config = dict(
    n_layer=10,
    experts_per_token=4,
    optimizer='adam_variant',
    steps=4647,
)
Below are experts of layer 5 (counted from 0) of a mixture-of-experts language model. Rows are named router (the router's row for the expert), up (a neuron's input weights, with its number) and show model dimensions 0-127. Each number is 128 + 32 x the weight over its row's rms, rounded and kept within 0 to 255. Numbers have three digits each.
After each expert's rows: a language model's description of what the expert responds to. This comes from a sample of Wikipedia text that the model never trained on.

# expert 18
router:102082188106114166142190147127055160091149153138091137176189105146132147119162120180121140104093111106105138088082111090157089134158091134132148130108166127182080132124161093150122116112139146039116153133149136135157113149102142116118159117125136077175088129153090126115170165172099151196192107167109184138080141127091116074112102118114159106134112086051101124154133118111110120143148
up0:102093102110104150197095150073106094110142141113141097131154120175083116098255100128172083145137068164123191143109098150115158103094046151160170114137113131134147105181110137179111125141174093116075099138161113103090178118095186113170147086164159123122103112127125164125090111111114136093206144145098083184101093117202088099129146141088105086141107200093096083186146191119111126069140
up1:173136128118120136084135141062109129155154138171120173126125120089141074118141068129184084117139142119128066168143177087142153091176140175105175154081128124144142151102120054146149113087068111154124136083121111140108069149157091148095116138082105141117098115108111083106120158044159108102126146105168160156197103146150139129154154156153111126131130136168134151129065147123076101105123
up2:103067112089163145116106122101128168167151113073130103127109113169134071162081093157154158148175153133159144144110092144100082096139100141199151146059163186125111098120109030118123113107137113151151137179111108147139149128136075136155103093191179136132038164124165121161113132169098134133070178093131086130127172134139135155143087099153134175130125137096087217133119188133134087174065
up3:186152119139119109114086177153065133121121143140078136135183084059106112073157124113145142101141070160079161163132170139105197140154145141147122217069148159106106159145142119165120097122128122083135112116132149134083116092125095116035139117182176111162096101090110117089155130128094148114120126102118139161106088157111177113118183116108116107167127138095082128142101122176146189110170
up4:132121205102148138173137162086122112059092105118141136143107184115119091153163102154134084168114097108107151125122124089138115122170138135105152193143152078148104128136116071116093092173166109144106112074097111144143125128150190119100081177133134113114126144150093117136092118079128116087139167128201143179092139093125150111116101067083115167097123048116128169112175160130119146133151
up5:177113145100137121084143119130227106099140126149154088122164212146125173175187083150145099139118165100116137112107188087131166107132112085194101109115099126131125116109108129136102142138068088194096146155127083153115103096182182116198074209131163118083167023133121160108114148160134121191194139149163097131119124141139106114149159107143169120065176220142080130099152157151128140118127
up6:093157106120098166184139145138102143124096131131151134156060095087138083123130116095167120127100174122183136086108139126147143097054145085167152126107181096112102128125152135154139114100165134125199102112203069178169069097137164136136148128130148122116104103079187064164167110128146140110157210093167125178160144111136152101114106182072154058141058098117099151136156110130100130149135
up7:120143152092032070120143136110133097087138160104126033195099165144133109179129065133159153155128164153169119159133101113138157192091117132126135139124086208123177124070104108159127154095124085109109136097134176128128107106142102126118134160192142109085068146142154089092167130148128138085134143110125094186116103168169106160157138190148089081152109150109097130125156118141150092103114
up8:100148157186171115112064132138164122118099109144142141106126114140135132141168126143039165147148145170157138160137123135157120163125085101148152120142076115175121094132133117136138109156097113105107105176145140152134191178116153157081149114078109117115127117075142109115112084095181119143183135088142098156091088118131193166181173140122125124104115134066115096143147166151111125117156
up9:123162164107155086112084149121169113102151139054104104134113173133167098162176115133029114125166120165102155111111135162083129091143143142126158120084109176086159091140167190091156113161167149111127168096138113116086110158149124173142195071067152108164143175094113110142155164091148115108174128072170105115159186101086169129106158179090137109128117101160067130102127126136122073054106
up10:149074173182193088124128132128112131119144161082111192100161153126133094129202172109158108095128139107061201171143165171121093141120127142107158147129146101116104176124137106161087115132134147118116137080102107157117135137172127117209177188105087105115128145127143170082042127143137088125117151105162119140129091172158141057139133111103157159144174132116040160100097173112144138120104
up11:126091084155127115122164127136155134151185148158069094025147120114102096187139127126132150118137131156138177118152155138157087119142117115098140091133120099144079195046132171121143092183152115180128107200134127150128160122188106168109160153142136104101155199112130117077109139136123146127159130152123138150147132084157129101121137144145122129139118114129172126105132122099094145145189
What it handles: List dashes, line breaks and field labels in infoboxes and lists, such as Location, Coordinates, Binomial, Personal information, plus coordinate separators.

# expert 7
router:179125173137128154170127169143110128113193151067064091111108120100114102137059082151129091120159132077068155107161120101141183104107084151108137126130092125070187124135202178164157111156106063157088112108156143092116121115168197099188167122122116113140145164109140136158145094131108119143086138094129088164116095102102124166129119101166122109115150153160100126173192149116117131134118
up0:102136063118127111118087085113135173096096164168110073115184120134102149124133160125105148142081121183149146101110160102095144149065132139140150132124124109121099103088157126131096118183100106143123105124132105133128148121118161157158185156068122176109104138191095093122124141167103190145167088070117059101084187128082098131109106100142131074123168157113156116125131141095126028139103
up1:114166151155150135118146069152184110168148127131140122141073118154123127141122130161115129140224111126190154088115096186120161134107120135114136124155126067104160098167122147138090147131087099110139080099145171195138165152105138113172127134108047097200099122080046113081125094131114124140155130203166097093157155126181143100141118116139131123178153110072149094136181145127157139132138
up2:126165102130129140038108144127128161148129142086160154163132157125198164155117052154121170143084146058096095165154126161138127186191187110169105156163168129160156077147094194108181104113113088088194169134067103132101134153141114113079124119114095135181120129101155111109089190149128134099136126179151151096090135123128131170130087138144138132104086149124158109161088113139105129106121
up3:179085114175069114160102182100117118107131105095077060103123145120134105128147154165120107101112140100100121105141162153117148144117115069144174133084116149152168092111180121100125108125117124078168165148106100114073129104146145080113215102170135146146120119108110123196138114078132088131143166079104125139141153142093094092127176187105160116127101098120200132140110137108079126118123
up4:074112077122077116116127128122142134108079119183180164167138130114153143148130147138169132146103115111169098128140216175111158126175174153065130109104187126077122161105159133156077120192164110183113105135117126141147065139085176056132193089184099097100107116145139177095145126165114196099164098157138161135131095100127149069174187089147174149095101153092148123089149157176139167154166
up5:129133116052121123134104117152108126168158106089106107155073097158084132086116107212174100130151132123117127072141097092114163137135179140080087116120207123133159099111070106196152132131110181110115100085081173173092135140163104102155161103133134171152089100113166165086130114105160132154122071165180175095120091132124092067113141143091124140106130140129128134128138097133184120166152
up6:136118142111127084156084120082138130105080165151125113130164151132127098087206196124122094117180121183088137141063148102120157128092134178141132193155123121175141132123100128104156084150150101158110180148112071135153150164130116150092085102102174146155138080171125130156142168134113155118117135142148115139068115151101160067124122135083067106130173068158139155126076106084175155092180
up7:135137069096136129139170132163150085149170101131137051111114060152138195084132163151135137155173119149151193126096090150150112115153145131077103151123104115116160104087098148162097104180108142101162113072145145178179150147139112132090127196098150126136092117167117074119119189123179167127121081102130172147121102199120076111130119086017127188137159132092057116175137046053148138075077
up8:091186173116125149086053198124129133126120143146114081129136135120145145100187112153153156138122130156100116071108139110134154111140118086153190180147131118066176083093064111175170132130177105103126162160152120105119146124152123103078100131119171127156152121099176094059170128134132123130155079139102116161193117155111153147146108143124148074086109120139129145140111113153092043119183
up9:134113132146121112128155094171226151086116142146131112118096120189099102145132162126103068159177125168158141122150133139113118119154145096104166144064132137170133169083140123094169110139164072162081154141127140188177192163076137153127162151145098143070146093120114135126101128162168138085123107148128109109099130125117122075146113095129149103111213134162070094137085098135152131202197
up10:109220108103056144089126152124164150110094167184120136086122145109160103145129109149132084109097151089122127193131161070079082130107117110088152155117168172110094138166124153156131133169164135171141087126117113175125156098145114088142161109139089147148142116188153178174142164130104158068135154190099109117087160140150127104150101136136104123047126094189136133092106088184120024128133
up11:051130128143171106109116112143126115109124196098129150084098153068137120108103129126111097166147114121130142088086069105159156148100151109140198168173114080123104148126117148101113063055143136129147088052149101134091088150113119121100134211063188114190121133174125162062150130154150101137139119189192161102102142141173124090115088111132168129104126097214135108135121132097158165107153
What it handles: Words that open a clause needing a verb next, chiefly to after designed or asked, plus which, who, would, can, they.

# expert 54
router:159135101121117180120166090175193133144162117098129124097070074132164196164135109127129150073108150172109056129149127168208110065126152183124098082114112133163134122154111130117133154096129115170076140139147123085096138145146170123162130169077111107074145074163100083094126142121119110124133087100110089155156116144156070087161158200168128154140141121148124119170145125147086056133118
up0:135128156096184095083130108138174145142060142169138089118139132123139109161123139154096163144159174138162130077083177075174124134086107094140157148155152134140101136105105084201100156168100102099109139088177104162136169067137130149136132139134199098162077105147152131143164118128111139062202146158095139097118192201117133061139157090135190137080121142162193096127203105169095088174110
up1:110133118109116163110080116091084183101095125163086164130138116096178133152108122141181086203140076082170037124098144100114167112116107086123180158124175066138078074129117149132122090082127105136131127120157160168190030115130143199179160090141096118129112198153088119121090158123128123165122102123114172118177105105113077078113089153091162160096170174135118105171105105088143097173157
up2:124115126207104145198100126079122140166110120135114187113117148092130158090142162111122109122165095168149071136085136145120109170123018165101126116129120170135137159130169094088165119151179083091136127110122169155106107182115115128094167074082143125077136117112106174114131122140138162106135119126127164144213134182119127088180139134133113177153071079121107139127145112110152136140137
up3:119132181156112171098129152133175183154099076107141111134069155181119097140180154117184111161114143140150175092135104078154101148095110081088071152190158116142098122120125121175124110102117130093127156175074106123146129171151166065182147121089132145155103135116162116119097143169157069156159150132150213066088141172049086070150111154051074111186130152141158176119138148148113124114103
up4:102099110126102138171121082128149134130110110098068145117109139113120172165141134137098117118177117146113150115079150120159120107111125184174169099125154139142133125128101093096098127198118132112088177149146122149066116166140155132120147115127168121120100120130159161134161194160142109123115142145092135150060138091156118086131087111125097069069193136098077176144132143153139113119192
up5:064103148129144145073087127170151191169110100095120117154158094153121105115085151171159103118139117109181138151107150115058087127135164128099113141101148139179131122172121067168159154165093143124147100122156126147078136144096133096149132056110189150117095123092106158119097110162170163152196155105153172146149134068117124158135184124163161090069120116104189167094169082170165111108176
up6:139172116168121131127160111085178108104134030168146107184104181122167120120139065163125108157161110150122125124087104096167197120103162145151135091169142135139131106153106150130139116082094095112139139138136141156139131162159158176111083183137151151110147090061113087157074194155153115155135119123148146133078068084135082109171119140119107101141087183094151197070142162144171135129191
up7:151108130076109149076123147180072132140078140176126176095150161156125129077121136213166142098136125150121117116090181149081154160099086113086095111146141159149155094104117128185159140116084088113133134136147140161108099147106106155124215075111152113144116144102183134130143156130114153132187122185140113064139088177126060097104128130095139118110140102126110086163073086164122104150137
up8:129144109130100136088132099056134173134124116146163133137076109133153149079106131149177136172151164137151171196116151177120101129182104129153079137117159119162102161109100118191112120128090176145109171127101101113136143116186160096113131108112129138080119098106159108133082167091126058123103126172137079067134087091126147094145138125044134163117107192145153113146130122147165124164178
up9:083112141140107107154082171147142166077121105089070162081136163115097167140129108115165115119118162094051120165158136152111151200114145069112187162099161140131176129093140094063119114164172134086122070180086140124068109151156134115064121073128144124149095086120089123118096161128157123198079128099127141105103137129102111192088126129149055056185152114100140154139086084089114117153155
up10:116153098062091071102088082121214085142110161068163084127137123163126119101082121084180101123145087124185148142184135133111189140083124142123074140145133132113138162124152153151129100141135106137112144134108111148130079100067139099085182155119134151087177144111126152165154130130145083141199141075173119160133132080135091072093140143104146115145133152172161188139113115099189121129132
up11:155189119103129132146141149125092182128127134116111164087104056120116083099122103134148170109145131099097144142105093130083117157208117109149151106079194106180130125120098119153181129118146148149140163126140109148143140167184118119131192098126142096136094201106160141099105139094100126140089134162121101066151139171113142084101124098078114101156116104010112147118029137088178118173130
What it handles: Pipe symbols opening new table rows after line breaks, plus sentence-initial In, At and section markers.

# expert 39
router:166131098080154127112069104100109079134114139125126140089126161122114051136116154124097093108205186074127142133132123140114075103074124110113133162133154105127115093144149186148138163065124108131146149060110102152127136175197102096099134097148149104125133109139156132135125093152118164141141135064102141161148158086113156099100102138160133136130131145096098160171172099178119177116105
up0:133132143124184123158117133152110186134095139102106139171132083087090117148197126173122084093129072201088143115130160145152180121102102124156172121118146113136198102165137174120081116126138114178098080095128167105084066126099122156197129142122135134062155120091074100146154153213120166148119151085108099211129057102064094129147130144165157123114091227091091080128162127148090117090133
up1:107076164065131111121118174111089111121112113118113101168106126082114103087130093155146168127145109098139099095114113152112129130156154177161107097117132136126106118128199115140070141138126152114129125098158144140041089088119110134195147109159133108144094154095079187126160125146084165086121115109179115137142102086083112138132172110136138112113079128078161120122093176100108106129129
up2:127147174140056153117032160136143111132109116135099143116202086200126172081098098115146140155146146107167125127099131121113162110147135193095134129131114136111132137160145146064125103143169180127089163163148130132095130076078207166132178130132105149183127153126166176083072154167157093105094160148189192126143101087082136130143105185057150092097106130112179206126128114101158110085097
up3:115144063148152148106114137115108185126108207052123150140105100110139127145120163128176114130169123187078120139165154122073169155151184132100085116130138133139153143125102162151107080121089058048132106156142100110105139165146172119107124092156175147156098155123096143142080143163111139094142163120124091097125162163123136175138159136139056169130128141067154170182132111129160114114167
up4:140068098090099132098122103119142132136151055170135132078111075176204161157104134106109164163149101085156112100138138116068137126120123086201104141126090131064147139109141138149171130167118079103162115138218108164105128120090137090112122127125186150150046114128107085103093144147159125097126151161065128131148174115167137138122126130059124065124160116128079135171110091069138080155146
up5:166110131111108180071143147148124138084171125103156150106135085204146131133135131128110134136097084087159160125165158114142093106147097131114140103116135101117137156134151119096086130115169126152112146114112115138163130170108188171148135183051105100139132106145138069093127129185119097145115124147127167106069151110040088115084083135110164139095214103108143079192114134104169086088129
up6:136134107062087117171171106142101134142109150064079111059194101043144138148150108104110132083141130131134118126159146085079143157189097141108161066138132163112141120125101117109164100120101136115099142140135092073139166111110079155168095153134141110149070120112121110129110093109143193127177164149143067118131197125118137065180145137143119137126095136113137148151103205099145171065150
up7:145138132114119157178118129079176206111079095115126198114121110099149075097183172086134158134091075129138108119077135174173159135145156136189140156141167086135117139150109093127139076124112107139070119141113104126106107119127124123144156143074116085102135160109143122160066223115154066133179161121159120145179133133125135082133046141107128069109140185075109158077152174119080146064132
up8:112121105047115093094099101169116108144143111117101155135126062140183143131150146111119088098103086110046143148126127144118101166108119112113053119169125102110076097133131155139169137084079143090089069180171163117120151148109124117170138124112124119184146154110147219146166122113128137084178143215113131120162134109108108181115131154101109130143165082138163155113107119122137095139148
up9:160120113189124201116105131140101162178154182148105146097114107136076143124163173118102144101207109176122143066191143150116093170243157099153125163148049106120097094096139136106086088181090107096157123127140147159112160104185169118169126145132116131115111076116172123135145096076149148139114128144130139118140121116137139109130132126126122172176158126113158176072123092118193156140155
up10:153201105136115093116127132135108122078075177165101106104149110114125176124149124163156164094121155154147125173155176136128092137122164151128150149121138112183181111122170077120105123179104092161102137194119119065107106144154148151091136195077142132172177129117110137142138146165082124133133155123098076122137135159117096071150181140135109087163205220146135174176153073148137105095103
up11:155142094121128113112103177185097117158090128083089116178098135168100126120089120122179144000114181100117119143113081150169124104148136178119133127172145138096136161101120139084103081168098119088093141171099142075150169078158179111182170141131141097153175160082124184158164140112092146102187155053150073105123160106099166154162186165113123149131200159091159148127129077143114120121138
What it handles: Final letters or pieces completing proper names and titles before punctuation, e.g. Centauri, GameCube, Gumucio, Provo, mostly in lists and tables.

# expert 32
router:119123064130162104131089121079142064161137128152154064152186139102166069114160150134143111153163131154085085121146094105128096080122094143102132084126104154151144158158112155104124139088178139088143127112124121136140102159100141183077122098107125196122111215143164130146124096141165163149170148061166091122124123123082162099168122152150090116109157109113156128121124129103143183142085
up0:117150133107084147078081139122125127076101135132122154072064175133138161155139100190128150153154122142101116059127171190097113087214131136140142117157168137162106060134092139180150159130128135191111091128130149136089102176109161147085088135105144115104154147133106192157173102152130154136121201181173131152128149146095131070144124146135143094125109144098150102092119161117128084159148
up1:095083164184118193142158142169094160117099154125120140129120097144143086092120147177120139099111123145141134108202156152191178126143149101127121109055090129141128105098106203070161137098133100183128151152083086130093128097112182124107092101157150138129109124125151134095048136161147177152121135099138115164135146155118099112129151178129088122122114138144084169163080095112119149137159
up2:147129116114094150117111169153115143143163126170057111128095107157155110153153152108163140132078116149149109126150159151114163151142110088189106116150109132136200174140104093147172077150128167087080137150115109184102050134097144123124155093113123113066111167087193172201183135205136172078102165092103090138134156164132086101131091143113097089109173126105136119165118135139120161112108
up3:144135114102116139169119129123159122148109071158135085172132151098153137144110150124163175077073074138132160117118062126174134155084110117089142158157127098133095124158114160111146110162165131086059161155171143124064027134102109150073168134154169090097093131079140158071105136098119126124152160150169102142105168096171159119101101127057152082157133164138159153123146115145149141134154
up4:174152143148102075080179143106124146090121140098179123086110151170090139202092119180096175126181131153172141114145096143117185120161136151118126089123144144184126165132097146123068112112110068134101121108093075113139112137124119101082150173152091079089160100114118117107119153054081129113102139135154119124081077118120138112146139104119161102176109154107101124113111126182135128129182
up5:128154105075101174103098152099080056126202129102051121133122116113117134117153153097137143120123155151128128179127193130084124141132111148201141112050108090087197147098141117070083127185194128110108132137142145118160110147066103100117132140147110131181127160130164105127150132117117098140161173159152186162110099129101092106091134139133149122156158176104152150156175152134138144137181
up6:128141157203112157143104160107113118103134131046119137133146175134144167097146140093113152051112095100121163142109142163159180115157100142114085084109115187126131110158097142140124100189054080074058116110198087119107157151142111116118158137125124123115095147142110128095103120065163206140154102098129107173133131040096126113144093170120085155108125167120106136234114133116152165093169
up7:082090118146102175130143132112173136152137145115089132117172084123145161143140119146142106136157055103156164085099144151098233186139150081156129168143117104089200092130216164158074136111075135115110154114098139133111121147117142156115146132088093154090085166170092138153148132136116111126085119128134103124136104126148098109113120163107118135105134126084059110161112110115148133126080
up8:126195161201122115143114136170140128091104171167147112128120136134101150059120066190127086195191125145099069160164142131095177117162131135122129187135128166136138115111166143101186084126076136172134141140171157146137131120189183105145154099091130120073114120166146145148118122128095108092052096099093104082078097110191124113193121121039138151153105144133116136128141114118123095096171
up9:165196079086169145119045148102117096122135200173090095172121147110090123094122086181134083198141151108163153134143133107086201132171136086082105204070099072181136129121127164117117132135174124153097148111156118167126091135125124107166167174191083153122130155127111090123167068134154117082070133102107132083090057132135115028099164106128102141087123182150177178103134097121125135162183
up10:151116120118120104179114103137110175148170159070120119160108143124189165115087118189124104141160140081146152136110101188108097094121122134132051109115090116145130095126056183118124050173091095107149086152177110130158096100150172129097134157149160122057101115074096157109139103058088107132226087119133120167090129143097104095080141175116116104176135136080114156104153130179156074125139
up11:183131166133150096064173156152150094128148160106164175142085108107100221140105078142102117097072173119161129121167103106116121159124089138111097113158131170122107159061162102148145118120156166183131163081116101165124209139139178112122177218162175098145112127097135133120173155040113132162141155106084119107112123128140107178096133123163143120162085095111164107103091141167162059187156
What it handles: Syllables and accented letters in transliterated Slavic, Turkic, Japanese and Near Eastern names, plus cuneiform bytes, such as Šau-š-ka, Kam-y-shin, Yak-iv.

# expert 55
router:070147154074117144181071111070129104066179171102119190128112123110155059063111163108179044123058093104100121173186152211068184208165161090145127122158102130127147089099156141133133112165152175138086104164188120149085148144102140156154180130114144194152122145179147151178096121120145120100084126121104135167143190138105071161165151108108143173130164168089184191164131119077122112098162
up0:193150153120112102121107127197106088183157172102132117145117115161074102077111133162155139044168135124140195182153130081105123120147070145105123154138211161091083136066102107114142131168131147167125127117080098123188116124050127141115123096128169110131135083119142144197113150165096129114139176169133102129150072138173152116151159106145134105084118170105126144139159124119184116063098
up1:082111109136119098143164084170128118106115140051145075143166172105102111112141181153161093159087164154082172144105099151139111123155164101156146158122187078055145118156152097079089109184119079109147093130182109135144159068160133064116116149145143107166153096161079102162170144097124162151131086185075144092103106182195196168139101104119107147132143110118093063114122153134124087102139
up2:118127116089105147115139083109146078167143160160120122084127146119156161169183139118090155045138161129083143120135190089117115136152080138139141093127158154152128153101137149054119134111151166128111163154101178132105080156151092099121164171144098108191174078103083175113113095113123099119139104103201161122080097142145137101138171192090178165180135105113159118163074133128124098100088
up3:141137152070107113131169108151109147082134148139143126115100181133150148083170143132094122148118105086110103115099106191156120107144150145135162118125189128084154140145098171114121107050138148086194150125134153132108147182101090134077153100107129073101172175183114166127115116144099138062138167151120170137209148168121165153185114120126133101114131094127137136175163104125122068127095
up4:126149107107111117102139045153138127111088094081164137196134153131140113135182155115117158137126115075127177160137095183089127098136141149141098093187134117112174087087148150109124081150149114090121150114165178168093150204105065126108133121113128093178162115105046089127095134134110073095148149091129163106121174161134160116158089135083094123122146124122187068117103160143111087112125
up5:159140153149180207136157104093127102120114173075100136127151107066009147090131146139158147156121096178132113168171158136124090099132099109125163189120101104124136118082169170101132122185110132118159104127144069070094126116085136135115094193123108067117107128113095125134169112067155217114135165145194136090107127133112148124169075104138128158120085100145136158115121111143154097155136
up6:154107136095119121144149092113133107156102123150097114077117081140115144081114122122123120196094128118170138101095151148082139129095129124177109130126133111124194167097103122194138172121130110136087109174128042168148191075156151127129133141145134139133127054159149071062187116138110213093132168077111114085152136173139098112097130115051099147135139118128183130159092095119108117173193
up7:120143152109125132150109128246163132133151153120060088086136082176107151133124174136115099101125115149082197165117090101078128107135072129131144085137182114167119064100154105142126075101152130089099149163139111149150087190175157146094081146118176110141140155123108094148184154087134143141124088083176126160111090148176140151156104191183122131142103104088035132162092103118124077106116
up8:168152147098103174138105094123074078127159115165140161151161130139193141123149052161118206130131145122123147078069146096155165155089140135134117154117105149120133135117048166132188081112130101129084170118132173153082123168056107148073177150185108161079124150115121110100131196122146077127124150130097143115130085089137133145102124150160168098147181111220126086182024140099093119148121
up9:094089115184130099102134128127136167137165096091154138194123171087106118147127136120112129130098158119092151107129133080119116067161139127031113127127089108142126131133117066108117099118140132172154178116100145121148083118105111147099082140158140114140131093005033123175108154170148123168131007057158165126167130138066161061052117155126163123117132169075130126127126101093137114082096
up10:118171097143105171196153089097093163147109150181195113121159084102127130160114108151128069151136113050110070176149126160139125124144096122125192137145094153159143137180118117105139122115129153102120090111189123132145097104173042135136166104207078162138105107126168125098173126142104150034131149171154125139190092124109194122131081175091180144151048127183111130140101166134114138164187
up11:147167127137175100139091157167156139076144152131088130096135063046121122110129139122115107116151103113163125122124137082128126157154021145135166127118126152143068138111126105211139167138083122109149101137083116115183068066145142142094135112197107148136193097137141109141182170071189136127138171138122129108130165079076110146145141088126169133131072138142143147194139112110166114132169
What it handles: Commas and linking words that start an adverbial clause, such as as, by, with, including, when, while.

# expert 1
router:106124174072138069240150145113084131115107178180127151120106160115138079139068125148177130152115102125148120188175163132089154173156170160135098131128068159106137112161216144169172123170144173133115131095120138156124106142109106159146133117159161173103106086141123171187153121114135136055105160095123091135126161170117119152154168121081102148129145186113148088163171036171123110129189
up0:139167165149054183122145190156114111135128127083040159075130086143172148134140099104067107070128120126115140147177118143128170154171079167146152114117081164158151131132075152142145103083116128149188187134135127192104148139117137158126147134170128128151171141091173180137115150060121072077115143147136114130133129061130104127159134137127145153090088145082128085177086132134110160120096
up1:165187119099122180116143173097130112142120128114105140148142090170094140140117115153193114146189117133115108136173134115119071111123164151107054071149159168154088143073121157139135085159150126090123067166180132111088151105160108182112173132109182189110153062079121148071142112139134137143137147075135103143158143114141098089094192129070118105214172112149111094126125154159140138168101
up2:177146081197124185122139087114186180168096098113173079175131125088102092126122171132143133132143136101142075121177154137071160130180111113130161143179084123112167215131121117113113184169130125154111082166172106096048128069125105133143124148062112118121117126140059113147154108148118080167164131145130144093183116096165168132107155151153164144082154105164154115110110095138164131166149
up3:097115114141088147129071180083145088126083131122121117120187109119152109151116087065148138078143091139171159108225115108155125146154148077105135061131060084133208093132123093077128134136110134146133186142140142129144137140111195139120115090095144116115150095066138122056129150083171105080122060150119154145140112179186102159186120157156180167173218065074113115113123154124186112121117
up4:175122116137077102076107126143145146176145130076147097096070094116099107109162114103114169127129137209140120103115127131113072071159042162154140165107150143153116200172146138220123051159140112086126121128155151086108115067154115084144171101157107177110097165109125094146205114092165148156157088135154121135122098134118117023108197123109125187121077123180071139105075109107119119153094
up5:127097142138096138143156148120159105123147102078139179183152143173148117158121141108098120119155114138123135149101081162137115140127107108140082115158107192072141120151167094149107079067106134127186131178146106138106073107204083143151136165099134111121134137067143180155086098106104151133126083138128137143208107144129127131145122113066116103088070148101137071093159145114111096137103
up6:105095084187134090119076166156131178145141140068102091116116087205146144101122119104131132061092150180092172151116135144151070171182089104101152129071094106136113079142062068175135126094161110165072171184111115153159169127150197189112131139113174124171132102113169112085103104073213119136117140069121138172133088203183136154165150133126206139140107119126095163152133118077119131107128
up7:127100069115113092118085043124096140090128109105156114160147141086140120063108101116168132103109107151144163170112088106154174106130145146097086106089117138192125146113137156036105136162119156140091124100132123106105135166051122053096095128088118203150120101106120143158095156133100104183141088174151158177066139131153122163084162136212152095071117130139189157175157164062122107121059
up8:047156094081119065042181103149103172141125138114125171155114136156148136073115140115079178156108157117130130157118136070143166132144112153139161173184113078143080175096121108116091144107112093091134073147141128093137148118130145133124163180074082145175138070101117102123122119147104108117186089084168132142131136093081157130082138139115169118055186139131160104121122145144155080157127
up9:066115132084134130109150102103136106156116143110174114108104142132209174148154151049090114088136148093159111112131098076129104140125042090075089132079065132119089136153084164083110141102141110133094125182134103186061092098120099138144165157101130126152135126129109167195155156113110158145170125117159067097151106144149171077146144117125120116092160148145123101140113172117044108142127
up10:157141126120116119122123122154086149143135116146097142126125192116112084127109107131153147141123096089120142150185105158138126144184160134081146111101114072154144096087107128068087080137127141120116190079123137103130159200083122111093110060135146139111156124090137136112118118157154143106123120103120199107121132149160193164134037130157168163159177098092153153123166188141165138080110
up11:091219121176156105126143148109160108122039125105127180143093161148125107104166136170134111129126060142157146191204116114119100117136167121097118066154197082184110157115105110116108104106098093167118132153093150090145157111111181103138167156155125100091137082125113104137105167121143088171194144185112076131133135110154132119114134104077106130128200129122137123145117143162098127114148
What it handles: Punctuation that opens a parenthetical or list item, such as ( before born or died, list dashes, table pipes, and semicolons.

# expert 36
router:114165188150140153072141110167104079150114132136103154119073092048124142172130177157176129081139112106108165070116108123113143099157120140200117097098165129136098125164142133156149139157066086183114161105138076105086076076114110089092141143103147007110140116126147142142135083108156140124131164076115139104072115078116112120129167107085094144115174131172161166108132125138120111110148
up0:150135145099125135082146128167100166118149145123104144148129121174149118141214169161132130134143104124176134153133167086103121156130096185130118087159113134175134144192188131123134104145181163082121118152178081122174151151126116182158091119077095163145065088095152105100199141122127172053236130133139133179136099116104143134120089171120152058170116140128104084093135139138149116125191
up1:168164128193166079133060119133099127120166127074081138105155136133103090102170115174088084153184116164064125083142130114126160151130086100130139181174157148164081114099056146088108144161133111103145167142111102139141130110137155142151110185142200156124104107095201172162164165124081125166127136124171122152093160123116114111146122152116165071133114083124140102118113168118160109056151
up2:167220104112176123177141196121165137127123157164162097122197133146093148101141115125136132144119153091159139106155098135135116138088135143134150072120033158087138146141120111142112138128061196121110140146136117156113043071116093105153120198157141139105119047178160091127158124085093147122149126199078100160085152192135150162127115161108145161108140116180128135145075142165140111093117
up3:084118121105145091192121142115086117128144190091131071127136116111146156073187165090128099089165109101037086116157057137148126133100118100130092099087140150181149103087043202088149111206164144132136138122122122183140137170132150108080144137179157128149145123126164167139198145133134103114088105187144124145129126095127135143116126129073142118078143121109148157165135150121070180089158
up4:129112108138116132119143131127116123123141175082069156096120076143090113131145098164117153094118055122102157171208144106101129131152104152120071105140100146150132122132117165152123066154147153150149141143109134081111106130136117102128131103106074150137167136110191187115092157076140171139136146169116104133048134077141105127089098141107078134118164130099163113187113106161083148108097
up5:144146090089108179106108109169156141141145109130155112129118101198089162124112147140119138180176095119139168157161144109102182182121185185094069104111120150125137173118110115179122095132131119094159107208155096130073172111168126106164174124087116113144158135090177135035078110122126138169129105189139148108134146113111110185051129142129082076138169140148104135111140203157085123097139
up6:131084145135130111140127151148155144126088156106143083075101133094146120134135159128111109100076064137117105142170079132100059118102126132146142134188064103097130106147084131155143100141145118150095189148134118159115146193143142119149147155144156086124128170175157131126138079051128175126220106094174181150077139115150139118105101079100100100094115083173113151171124096108134125090138
up7:134147119098132116139154125125137091127120093124139097166073070155111111118156162174134074151165165145150108175104110103125101119080125156118140077141126155092124154087144144099119130127184109120131073167196143118119150094085097135183138123112169090123145083170106124117171168141142070075178146128201158106097126068146138168106134088173079136186126125120147108161100163086140066130089
up8:098085092153209109089140185148169175071154126065141145111121114145101127077132115124096131158080165166146102175124131097102181125121156146101166091140114158117143164083115170111112098144120160061106119130165127112141132123104144149138162111066081161154107158084146128145066188188136066155079070082152117137143170091133123148083077114196093125073112158120136133114103192079091078121071
up9:107111114198147073112086130140216150143134107104148114038110153159190187170121082085092130128098078214180169109172141157121105126137072127090149137126115118171103246203133108176103109089159084107133144160132174136169128148131114177096176160102142131131176136132125116111089139077140144098160089118129123097122055166122115131138152114108187155157133172112114125120119145135127155179107
up10:163181100115139128134105126099156167117143118116126141065108136098114112134182132133087147134069104147186152173156114102119110155152107056124105131088108077028164200121111152134097123133118206141140125122138094137166113165178129117122147139122124161131073132106167081111090096119197150157176136133087124099190069140172133046154117155128134160122160116119127038141153096200121114155096
up11:103167136140092124096101148131133117135112163140109160141132073130104111113152153147099149148205148094147138108108090138173164166120170129085142130167069111130201138128095140109067141137065154101147122120121132048043089227109159110190148121117145120094099143097186159125148118089111086071146108074156117127184136104114119177050130110155075077140122138114173131127158108125111169135085
What it handles: Of, for and and inside institution and title names, plus == section-heading marks and closing punctuation, such as Museum of, Institute for.